config.yaml
d_model: 512
n_experts: 16
experts_per_token: 1
activation: "squared_leaky_relu"
moe_layers: [0, 2, 4, 6]
balance_bias: false
vocab_size: 36011
norm: "rmsnorm"
norm_eps: 1e-06
tie_embeddings: true
optimizer: "soap_variant"
batch_tokens: 131072
seq_len: 1024
steps: 13245
Below are experts of layer 2 (counted from 0) of a mixture-of-experts language model. Rows are named up (a neuron's input weights, with its number), down (a neuron's output weights, with its number) and show model dimensions 0-127. Each number is 200 + 20 x the weight over its row's rms, rounded and kept within 0 to 999.
Before each expert's rows: "mostly gets" lists some tokens that are sent to it at least half of the time. This comes from a sample of Wikipedia text that the model never trained on.

# expert 13
mostly gets: "zz", " Order:", " Family:", "aim", " Education:", "š"
up0,226,201,154,211,162,220,183,213,219,172,141,200,209,214,205,230,201,215,214,183,189,210,210,200,248,190,212,223,172,223,201,210,196,208,199,163,223,221,217,171,219,222,204,221,197,218,217,232,211,232,202,202,193,205,193,201,189,196,172,222,196,210,204,207,166,178,179,187,212,157,207,206,196,199,190,197,217,214,186,213,173,164,181,187,196,196,224,224,193,221,189,216,210,223,207,234,167,200,195,187,178,230,184,236,187,216,205,193,193,210,206,190,196,195,199,218,206,196,254,217,216,219,201,219,185,205,192,144
down0,232,198,211,205,162,213,179,202,214,204,237,172,175,172,218,223,187,212,168,235,235,204,177,192,205,207,219,202,192,214,209,184,205,178,191,218,218,225,187,169,198,205,197,177,214,214,213,222,220,194,193,211,213,216,183,212,189,196,180,228,211,201,216,207,212,205,178,188,196,187,192,217,191,226,204,204,202,189,191,206,206,197,192,185,201,164,210,193,226,224,221,199,220,199,234,234,194,164,178,156,183,214,236,229,196,195,212,218,216,179,213,182,213,202,204,183,186,196,203,209,214,178,219,208,197,213,230,175
up1,206,243,188,208,215,194,199,210,194,208,199,194,176,200,184,221,186,189,241,204,189,200,210,227,168,203,200,211,228,201,187,178,178,159,233,191,224,240,192,220,209,235,212,162,196,199,186,160,173,217,223,230,175,214,211,193,239,185,214,202,207,201,204,216,220,217,190,221,221,217,206,205,196,177,198,223,230,234,219,220,181,180,206,195,202,249,190,199,173,225,174,186,191,155,205,204,190,188,207,145,209,215,237,231,226,218,196,199,173,229,205,211,195,220,196,236,196,191,202,218,194,173,210,223,186,227,221,224
down1,166,175,147,193,158,187,236,190,219,197,185,197,182,182,242,219,204,169,207,202,230,207,234,167,217,194,208,181,213,211,243,191,196,190,208,213,155,214,164,153,190,197,181,199,208,165,199,205,222,179,232,230,226,169,215,161,226,192,199,204,190,205,213,205,207,156,228,178,217,164,184,227,222,196,213,169,212,209,231,182,205,190,196,198,180,217,228,195,165,151,205,198,211,203,238,202,179,212,201,140,166,194,208,204,204,218,223,209,199,175,195,208,203,220,194,196,186,216,198,209,191,175,210,203,221,188,208,217
up2,201,174,188,189,209,173,184,196,189,226,180,216,218,193,212,213,188,208,176,198,238,212,207,194,152,203,196,222,195,214,188,189,212,185,185,203,223,181,196,211,220,204,208,179,213,237,250,219,209,251,178,165,185,214,225,202,213,214,212,181,205,209,197,220,221,177,207,185,172,235,190,169,200,242,187,179,214,184,219,207,173,203,209,188,219,200,183,165,183,214,198,215,185,198,182,235,169,183,166,204,220,201,217,198,182,201,183,236,186,180,180,193,210,213,181,196,149,192,228,192,168,177,248,196,200,224,180,216
down2,236,204,172,190,207,177,189,184,205,177,197,168,188,174,211,203,190,227,199,155,202,184,210,201,214,198,221,190,219,195,175,213,214,175,190,249,211,214,188,207,200,240,216,218,216,217,214,199,210,210,182,217,222,216,185,184,157,201,187,221,221,201,201,205,201,218,206,179,193,231,172,242,185,184,196,206,165,187,165,204,205,204,198,223,196,234,214,177,210,214,188,181,165,202,209,204,195,203,194,150,193,180,204,204,166,183,222,180,210,235,183,248,210,182,185,160,195,210,190,194,192,222,231,222,226,202,149,222

# expert 1
mostly gets: " World", " States", " York", " age", " Cup", " Coast"
up6,197,210,145,176,214,185,187,182,225,232,201,188,237,203,191,214,206,202,238,213,204,257,198,179,192,225,225,215,207,178,212,204,186,182,209,200,201,174,169,236,177,201,187,200,198,165,179,182,238,206,222,182,193,188,201,237,207,197,196,222,205,202,157,204,182,198,212,210,175,192,228,206,179,206,200,178,188,235,171,188,221,195,192,179,218,194,198,188,182,207,205,189,181,200,178,184,179,197,225,235,213,194,209,216,182,242,228,175,243,210,181,229,193,234,216,144,203,204,216,240,194,192,193,209,184,174,210,192
down6,202,197,223,180,226,200,207,209,268,197,184,191,179,227,180,190,191,198,190,178,191,234,225,219,183,212,205,193,229,226,219,220,170,205,228,177,183,176,187,180,174,209,168,191,189,185,210,202,208,171,211,211,210,172,203,222,193,201,235,239,178,192,167,182,222,237,209,243,186,200,197,185,182,206,186,191,198,219,211,162,205,167,236,164,218,189,204,181,209,193,190,199,235,200,230,180,239,213,174,181,167,198,233,240,182,257,234,199,206,191,187,167,207,160,196,206,182,214,181,180,193,224,238,172,218,216,225,200
up7,204,182,208,206,185,196,237,209,202,198,191,190,223,214,197,234,198,217,229,166,185,215,236,172,186,190,155,193,199,186,211,220,216,182,195,201,181,229,178,213,195,222,179,209,226,228,208,192,235,201,170,204,221,187,178,199,211,192,157,202,213,204,186,212,188,176,177,177,226,197,201,218,193,242,171,182,210,178,216,184,216,206,210,200,181,206,186,205,222,210,218,189,194,176,178,207,210,212,171,240,204,221,202,169,216,189,201,200,187,171,213,224,175,197,220,171,211,193,196,201,220,208,191,230,191,211,221,223
down7,217,208,244,190,216,225,173,179,172,218,183,206,198,217,205,209,171,190,188,175,192,194,183,175,221,164,179,198,150,209,181,195,219,211,187,180,199,187,206,192,226,211,175,186,211,187,214,208,189,216,221,166,184,223,176,186,225,204,216,211,214,217,187,199,212,183,210,204,175,170,218,205,202,168,182,187,168,209,168,199,196,198,235,175,211,224,220,200,243,193,204,192,163,171,207,238,181,199,188,190,195,187,200,215,208,195,209,185,160,171,229,194,195,231,196,200,207,194,205,213,192,180,214,217,229,196,225,200
up8,236,166,160,220,166,165,196,189,183,157,178,170,202,178,199,188,223,173,200,182,215,204,197,184,168,183,178,202,182,215,208,191,175,188,181,201,191,218,218,189,203,228,191,198,174,198,189,215,214,211,176,216,192,206,212,207,201,216,197,218,207,199,239,209,192,186,227,214,189,193,178,172,175,181,200,177,193,200,220,215,217,203,199,187,204,225,194,187,177,222,173,183,240,162,222,198,219,200,219,191,188,247,211,187,233,176,218,214,182,196,150,203,181,222,200,179,184,201,190,222,214,167,205,198,222,238,226,168
down8,161,218,156,243,215,205,208,197,190,215,159,198,188,173,167,217,216,189,199,158,188,174,200,152,181,215,194,204,159,175,216,178,243,222,172,176,196,189,206,199,218,223,211,200,187,214,207,209,237,188,164,205,219,206,213,199,203,190,217,218,189,207,201,189,188,185,179,172,182,189,200,223,186,173,225,212,206,182,177,232,178,171,198,209,197,168,219,203,175,205,208,180,211,191,203,179,195,187,217,224,208,197,169,223,185,192,221,217,178,204,214,211,200,218,202,188,220,185,185,186,201,207,212,175,191,192,196,170

# expert 15
mostly gets: "===", "==", " ==", " ===", "====", "s=="
up14,205,193,194,217,186,212,231,264,217,200,212,208,210,213,163,177,176,201,155,207,184,162,212,205,223,174,179,201,229,207,191,224,216,220,186,231,222,151,211,194,175,228,192,191,193,152,169,207,217,218,195,175,233,235,195,208,170,153,177,225,227,208,197,198,182,196,182,229,198,185,184,166,203,207,189,183,179,185,194,204,200,187,201,212,191,203,206,196,185,200,187,199,165,202,167,207,201,203,225,211,205,220,217,174,237,194,205,189,203,183,199,225,190,200,174,219,225,218,242,206,218,203,190,183,169,177,189,201
down14,232,224,173,241,216,190,177,182,213,227,217,221,213,196,203,175,196,198,195,219,198,183,188,221,210,224,190,213,214,233,202,231,208,234,178,207,203,204,230,175,180,244,169,203,202,191,176,225,237,210,205,207,168,185,167,208,204,200,210,178,239,242,186,191,198,228,187,230,187,200,184,205,171,167,209,196,217,228,211,199,200,210,171,203,203,197,196,201,218,204,186,189,177,157,184,253,251,208,205,221,207,160,186,198,199,233,189,215,196,203,172,217,188,190,217,191,206,206,184,157,200,218,181,191,204,230,246,211
up15,207,237,201,215,196,186,194,225,198,174,185,180,228,191,193,210,184,231,202,225,212,194,192,211,182,207,205,204,186,250,216,213,191,202,190,196,189,202,208,207,187,205,209,227,219,199,197,220,178,193,209,220,217,187,185,183,228,158,239,165,192,231,165,227,240,207,193,218,173,213,171,189,223,211,216,243,210,195,176,235,203,195,210,184,223,203,168,225,195,201,194,163,209,199,190,168,197,217,218,193,197,188,185,205,182,224,207,220,202,197,216,254,229,193,212,179,181,253,208,200,189,207,220,196,174,187,210,191
down15,202,200,175,207,216,229,205,156,197,207,202,194,229,169,169,218,211,169,194,145,228,182,232,217,172,182,206,163,185,205,210,200,212,204,209,194,221,208,192,195,196,172,235,214,175,210,201,209,203,241,226,195,190,179,205,201,197,212,200,195,215,215,179,194,191,192,201,176,190,204,178,222,212,203,215,188,213,203,175,208,171,236,158,194,229,207,228,205,206,153,204,202,212,195,180,181,139,251,200,167,178,207,205,195,247,203,208,188,261,157,198,197,218,222,205,221,211,208,231,192,204,224,218,183,177,225,184,213
up16,208,145,152,181,190,166,202,187,179,190,187,218,230,201,171,180,163,199,216,172,188,202,211,228,177,234,224,192,186,184,194,205,190,204,201,213,176,208,182,194,182,215,206,196,199,228,213,183,210,168,194,180,216,215,195,169,171,170,219,206,186,189,195,238,187,203,200,217,177,164,210,172,209,206,211,191,185,169,212,190,166,192,188,205,223,222,187,186,208,198,206,170,187,188,196,192,178,189,170,211,168,203,178,216,188,217,192,187,234,195,213,214,144,203,194,180,188,158,217,234,211,166,188,167,183,204,187,227
down16,219,190,204,203,243,191,197,202,193,205,168,180,192,197,216,215,165,169,212,188,172,206,189,197,214,236,206,208,178,149,218,231,204,228,190,190,201,203,202,198,214,204,181,176,210,212,218,230,194,175,198,167,173,182,209,177,190,220,222,211,188,227,221,201,185,217,150,218,208,221,243,203,217,174,192,217,233,184,202,191,179,168,202,169,187,200,192,207,249,208,144,190,238,233,181,201,206,222,227,218,204,217,223,209,195,191,183,184,161,208,200,183,167,206,216,218,187,224,186,152,175,219,218,208,198,205,215,218